config = dict(
    n_experts=40,
    init_std_router=0.0206,
    norm_eps=1e-06,
    beta1=0.95,
    beta2=0.95,
    grad_clip=0.5,
    batch_tokens=262144,
    steps=3248,
)
Below are experts of layer 2 (counted from 0) of a mixture-of-experts language model. Rows are named router (the router's row for the expert), gate (a neuron's input weights, with its number), up (a neuron's input weights, with its number), down (a neuron's output weights, with its number) and show model dimensions 192-255. Each number is 128 + 32 x the weight over its row's rms, rounded and kept within 0 to 255. Numbers have three digits each.
Before each expert's rows: "comes before" lists some tokens at least twice as common just after its tokens as in all text; "comes after" lists some tokens at least twice as common just before its tokens as in all text. This comes from a sample of Wikipedia text that the model never trained on. Tokens count by the router's weight.

# expert 37
comes before: " of", ",", " to", " in", ".", " as"
comes after: " a", " his", "'s", " was", " is", " their"
router:133060154150149083098107121145161223090191134100146136098059100186093158145079103107086142154100179088111080160197104035090118114140139144089104154110142171150153173129128142112163129104128156
gate0:187094129138167088143095135112165142142108131110128173125118080100166095159118130075144086152095143143133116101130058101111141046143115133160097146185119074114150169099146136092101102141156072
up0:166169130137098155149142134157133170124144131108113045174042125105086111125013158110141170122109112137137189127132107178140136132127137135153096162127108106080195170103113149115102138101116148
down0:107131114154186143087167100120096122173127135142093138127154113131125106141064106086133128104141121095164127130176162063108101155088154098126122125103146139088191142097176100176150088108129140
gate1:114086087153105151160121139145093123094150084099167129144144072107175174124153107053125158118080116172111123119139117121087139145154179054142109131157101129110148164092139107121121195136098128
up1:095151135035159098124172158105138180124103146108168029084153137139131142114139187138125102078187137127128104084172081078091100126138111137117186194037185179105101116104152139120103173182108100
down1:162129156167133135137120133080131134084127098180169113060166150075182105108120087138169164147101107109159141135148088096113130126096130154088138172122162055139080122132109154134189114138157104
gate2:116155114107172129150102101094113170150177110171158139147100126083113120110175157144114176122112109150110114096129108142153096108103124119162138184157106175101200098133124125115096156141125141
up2:121187124150087057070136118156099149155169077160120090155086144081161158163127176200119138179149217147120172149097143096088108092079155125115091147158197157155156153172060127127115113118146134
down2:134153158127156160093155139098130083110180080142150150147081120075153126181069143115075195172091083144112126126071104080112172140183097119128118090088195168123156155114175129165128101194163108
gate3:184166088121120134100107118149149147078159116154107111170125158151116105098162118123130181082147134161117091135127118152183127087132164095111159137058146174191131160172088120109136143144131070
up3:113109198153181166088197126119107126183124142058160123101135057123058165146090115125061132151129134103132129110149111188166148132139158148116147105154124143135078119148142134128115117134129126
down3:112100114128083058127095175117172144127122121170071116057108144155132120116093110122125115116140145125090060114077082124066095133098121098160166116154135122171120104154118112152121132165111093
gate4:120144137167166151116181168119184156146154097123125154136123141131096156101127108157083149108121088103117167110153129108092126033132108123148148146141149102150151154148132089147148059079141136
up4:085146146114163097129173137110092147104156154127060130109122152108070118185128174146127141145121122177072139154144097129079168136095088116102088146168128099151080138134083046153116083152108090
down4:112131133080170084125128117101101140099144138109063088191105106104141136084206117115138219132126129086160127186095076137139149140110108149111107113162192103137099152117106130129125136197141154
gate5:067133118180117172096132114074164167097142138133132102187110181120114151213146132142047098094162136131145133112158101166068109156135152136148103206084061104124100122119123104130153127142163083
up5:085131094122090113159102147144135107169146112117085181123102080064183130152135108090108092105147115128137144140114158133134157151157143070169106116119125089105147135095057142152143092169144131
down5:115069119168100058161145131128104097128163081135094149145139169148144132085112111092177168148091066133091138095102072124194113098109188151120203110157100059148153078175135177087155113146085133
gate6:161146079077094102128097110117076106071130149147099140089119118137161105077148164169145161148108147162103110110088174096109157163111078105147088129143127063124133085158085117147100141116117060
up6:186125127142089099119145152138162128158144095099118191166075143122141077180135142115105130125098125127091109173133117125117086142099149146145157112063121052137122103160084142124204122102128048
down6:097160184096132112123116108088118163128149137109126100139116133103115118110138129093115107055100123070142128094191116178164101098056187128071139172144112172109120092119115147120172074171162144
gate7:152143097131160116132148171160098132092204120131100145176172096086133178101102079149111104132130103125127105123141118112119139064148073169111157100225098115144146151102118112119100138091156199
up7:118092205125146064113169103144123066134108074126121065151113098165058142125140144070093128081111120123138113151139148104092105141124126175112141146101097094123120159126120099091143205101112079
down7:119149118086121068106106126130058116154168113141159072140128148130138142081133117123097134128106127100132128121057169158147123166152153144145122074127111075111166127104079119112138148126172095
gate8:099170149106132129088110131153123118186142147139161152187089122148175134081181117060121115148138088112082152165106130144158125167160084147089106111160161110190134119128114097096088098070144150
up8:133082137163153129084150140131098143117169110088143036120151135122122161171125156108124127034148092103145117068169150144105159153170116113090101135151130194103112212171170102165168097115162106
down8:145119085151125101163140128126160075193133139145115154061126111219145111111118053079134111144136091124107127166108168100128147101067161076180106104140122127137126103151122150159168152136096130
gate9:146172166203170162116145082113106144125159133136161138160190106117162107141125091153168118078098076156198152103148143134075137092148092192086148133138128159139128173187097171116119164196146107
up9:081145130054062149110160131143120170141114172089104121145140150143164119214154170181151106100152160128110175113121145101133144193130139111143157112095165156139102164100144104124142153110121100
down9:148116100160160134133058087145124086129111152147095151098151162149064110085146103099209086131136138194091132160121159143097043127146168115109177117110096152154061105137151160126162040141080118

# expert 20
comes before: " ", " York", "History", ";", " Jersey", " Conservative"
comes after: " ", ".\n\n", ":", "aged", " information", " Battle"
router:143098157143161098093084132178150149139161083086164159105105081168094115152110165089087127159090163106098091172161088110097085131168160159105097136133155152139148161155104159086117087098171160
gate0:146095179133171069105129143132170148129164113084129152120063039154113108151101141058108133189137149109075093161159118076107105128172172131116088111111148142171150179166122144085111116118160120
up0:142157131132110148121189181152151190123149157113153014098150110114090123115159146146147134117100116125129154091124171156163132143145149119093140141128129111169171182145086111112095125096155149
down0:131087169153118150131138117203071115107189124115112151187136061163170157174102138120189124170096189112149107150109159090134134151133124165138131105143102201152130195160122110134149158137152138
gate1:154099175143146091089158087132137166138147106062156146089073073182134124167143169079116146175065165130094117140152091094068107125172166128127096125114163131162199180117119152079107113107137121
up1:103141235130138126169117093110153163104075059119092084092132130080140113152098144128140149089131132124137174124164156194165127157159118104102146084036157168147137046165058144107084139103142163
down1:157119082098122079158152108132145093144156121131131061130152170159081108141079163146098074152126094134125079137160156097102115146070147084179107153126119111137103172147100187153163170061078114
gate2:146105132120171087100114134116127140134163089099159185092082094164090130155111171090104134176105173118102090158140073085121049130142150145095096140132169153161174164123105152091147114084163138
up2:135179139167077083090137098147070150103133141105155058106119100081162089132116203136094188124139147122093112136140161130104121143159095192128077108083169197083102113077118086127162103098163170
down2:136131110143124130094209077114136128065133121098149126147132104057115174092185128165100096124098121142166111111095059129114146101107146100162132100152116061118126140058110167116123144163115046
gate3:161089126108173126103118132128130155105183125116139131106079125169108124133100106087104165149124138146096094162133077103110114143124138163086129159082126141148157131171083134100176106101164105
up3:136091096106118146137104130148119180136137120086163162108149134124118156137144071163090135134034093099133179148056109107167121151062138174168124121126087120159155073142167069112132125130111151
down3:108148228126205109128100173088069139167133143111101163121154154117115122133133144140117095176170052126087082222144123145086135137133069136141112162162140094178162138096121142169138108105160132
gate4:165100158156161069087138165136174144120174109073142142130079100167072125185109125110081115169096154095058102163157101063085081095195184148112107124109124102158127175127116134120114092091142113
up4:160152143159141061122161135103138132053167151120083155138144146111031083183133068125138094139181088153079110119120201085128072060181189157171087075132090074114094114108100031140090085158128096
down4:100072132094179150127117114184111111078105077093129113094168093158134132146106146183105136168092134131135075121045182107102164151089108158144118197156180158112171109210135139136121150089107157
gate5:092123229106133148121118125047058174100132123117099145130084132116119145205132140100164116112120094179167144119106111132075124098185190165117119110159060114141147139176124139125179125126154091
up5:127127125199146102154101131170123129196192133172130176146117117087095115106097147174132134098174097168146138091120143121129118103188135086106134138109099131183101139112176114167134128150184112
down5:097122177108192122147097113110121140107139106142157142181089119109190141091089141103161175118148081115129151094150102143147085119134165196144199094144111082122114142113147090108151130119184132
gate6:184173106059164082132091121115156131091174132092130157102078173121152096161071194149167164205105128164119119140176154118146128119147091148083102110143155146162140131082025121115120128042155121
up6:154163132101158117135126176147131130180112092114087158121071176102124093142151143099141067126086162112084100152141098109131134115155109139137150173098145140128197127137169157088158127080159113
down6:128126150102071149145141145100157133139116082175156096135070058080143106124104125141172167136139183104100139091129143107171067086151154187143108177114054157119071163100154144131111102103140103
gate7:188109144159114130119132121104130157119186088129141097142109094142113166131094077093082103141105126128124098110135107104101136114159151149059114154149159170142217162139116168076110114074211169
up7:101111151042124135185127116047127048129107060100129095107073109116068148169126178172168191107140145114116147131167141130150108139112166139171101102068114124125151173131090069118103159119111130
down7:092140130091064142186123104169146161114113107077122143130155095147118146088076124120127161176078147123098142135155200204136133118116109163109133093171134122059117123091092146099115165085136102
gate8:159074125110157073093097130136126168111155079102176125118082075141123139142095169113108108151105162128117088148144086113149129137150179156116093147097145132144121134146123172104123057072191103
up8:174150108121062133077190152155092127128101124123159101115169137117102108175119202115111100094131129133111164124140142119125103158151088132147127151107169137135147172129074124160174124152094185
down8:119110124159075146144151092126077122179141164121111083165121177150142109125126110115083126105123128170131097138152140141145105124111193079071134167162109125084154096182115174141115184135102134
gate9:179109188155152101079138139136135157146144109100183131083104116159068115141109129123111128144076167129111086162155105081102086124157158172117075126116153122141142191162090163087125088109181140
up9:089167129150119180076132165129146144160142091098106169136138168123175125116154107116103139106130157176143154122098125097134181113105153073173111109119115111154092134092103144109135120100129081
down9:107095173118184104168069141178103098114156172101151073134143129169144103096102121152137149119122114132150093158121143155117089182150109172065140158174178108132136110190077102133163146148123125

# expert 3
comes before: "-", " |", "|", "0", " |\n", "1"
comes after: " |", " ", ".", "|", "–", "an"
router:143098157143162097093084132179149149140161084086164159105106080168094115152110165089086127159090163106098091172161088110097085131168160159105097136133156152139148161155104160085118087098171161
gate0:145096131126150048095099157194171199146176110090160162092103058155110133148124137088131124146075176105051119151149105102093123105147155160124077112135155123146151182151108158100134088111152117
up0:113143170166187152118147140225112127107181185133108101115127162140089113090056160140129134173120112156172154130191146181164106147118110099143102088087145162111170153138094133092107126080179120
down0:184098093129100078160136135096175119144122057131096093196189091130183137125100090091150172082127212111192106099182168093153122117108129158132147125105181175126108104071097144199083134167148147
gate1:137088157174195099080126141159166182142186097076139123104122065157129150107121204076087144182070169143065120132135107080113087109182146137093108129105138167152157158127116143066146119098150111
up1:064164181144088093173177127174194092144159044145134134100083126094080108147158130167094117100134044153138153106123156112132139141147136120101152112101123158117105139120159101095112096159085134
down1:212119095179114077151178115153121126161143205189149101135148175158064098127109086108121123137093117109132096160130131200140095142096109119187088187115149067119106198116144152116175106086150152
gate2:152106148128148087105098110132137150126175066110154153137066100123097108129105150118101163153130136179110077138139090089114055145136135180073103160136153160167162162112101142125099100101192114
up2:142168135121137120085157139139100092145118124112117188122130116133164179147120123100137135159117168160123188094149146181099089141099082149099118102137138120132175113139114142174177067082104097
down2:133199107089129129168114091084103083082176104113134077136115186076140114162152159154127140107125120190076162096109099094136126106079137122144038152113190105095144171147162126158065123126090047
gate3:119083101102133147099229160135154224080168126095098123146047164148059115165192104176081149134112114178108140180125096118147118140149198102116145178103141115143122109164116127152105082080096105
up3:145106170144147115109158106142108099134163118072169142093102101136111143103172165122079174160156091087154139093171113170171094160092119185108151120136119180141109140152170127084109126141103114
down3:174132156144087069118124147145152135130092134127065113100105112144157098097094105081154135194151069170104089173065127076114204130158170114128134143166148099121144102127050150172128144125113148
gate4:136090144189186113105103136119155129157159114093157138100118090139102118141092179087070137109154126094088122143171103052111118111125162149103111128128113146143154200144121140086113107086174165
up4:119121152146127123147172149128037163066168103143094168080133148136083100238097110138087078143147123160108168102063145101121141057094119106120097087135087132125159101096021113144120120162142082
down4:161127140086128126085158125167170152164144131131113113113074174107065173096116087124102129156085107146112181152073156154075136122060072181138164147148184134083157116181183068090112163129119163
gate5:138102161144169113077096140137151130114153123100148120139084082162100130175083131137088123146106131096080108142162092112096102135175154171131065169117123170139179197155106139087131105079175149
up5:161143137150144058132093100139127109150104110177089119160158131119203110069127154177113126128144123135139183187122128104082103172164063121107081092139102137104090162071113078148183142133151074
down5:089042140069163022152115208132150113150112102075152186154089079195141156140149103075133126112130079125089130126177117196150142065148167094116128113114116094170127055199106136117120116166143119
gate6:181118151139160080105100127131150135134145093071161109084085094154116084132094171081105154171098149121142127138148153100095076135153137146086085141134148078163197166164080173114101083084156123
up6:100154118134100077143089184140148124177096075090077168177134105084141034101123098162119109135120125095078150135102099117058079141112095129149157137148117080097175121080132164116196182140096138
down6:139137206115139150173126162096119123115138078178156097190138108120103071109142183085112165117126111085109143159158149150111071125126138077141109168131096169134100102164146132172141080074155161
gate7:163141087114111133161111121147069152138128123137142195107149104117168120141115067162122104129101100098101118089122088139100142103165159142101070092123175105151154175110113094122087163152109198
up7:120099171085176089149146115086075051119120136122117174121096124139079153095149120168120120067104147087171132101106122053104116130084127167163133086144116152111097159116072086164050147093121171
down7:194127087124161108119141137179094097122117072127121132165106117106169120084115141151140147165138141197121066089098126173139168144142142139187085108151148107088141108149110146101136125089120083
gate8:143100164149148087077105131182161167121177080097152118123082096156082127131143169102090101152119156113094104163167111084102119120163156179081110121112143137125141191141081161097112109083179169
up8:105144171123066154168156093213112103119108107135100093142194139112139104139154198119155126059105117162103145117100153122163123123162084151140119158176101118089149152171090179117135145155145152
down8:152131091158130168113139115175138127190145159099180165101078093153103119145169065099159126143127110090102135167126132096096105142142147091085158191169147122140148164130094114141109162111081158
gate9:173115142152134113045105136106131123135193121096148101091113071174122141153081156131079123118074168107132070147152120106091144105128172161073108141133130178141102183141087136112139138134204121
up9:145163175120124130075074143176102108155116103088136073133102147130125140091135161123145111106142144079128164108090159138143192178177118104167172201128135077174147146113087135135097173087119090
down9:128136137108127131123052106157152106119119150115076087157129057138135107087115124120135139095128118108103118166122106083108043153103156105074132102158111099110152133136164133099149155137115101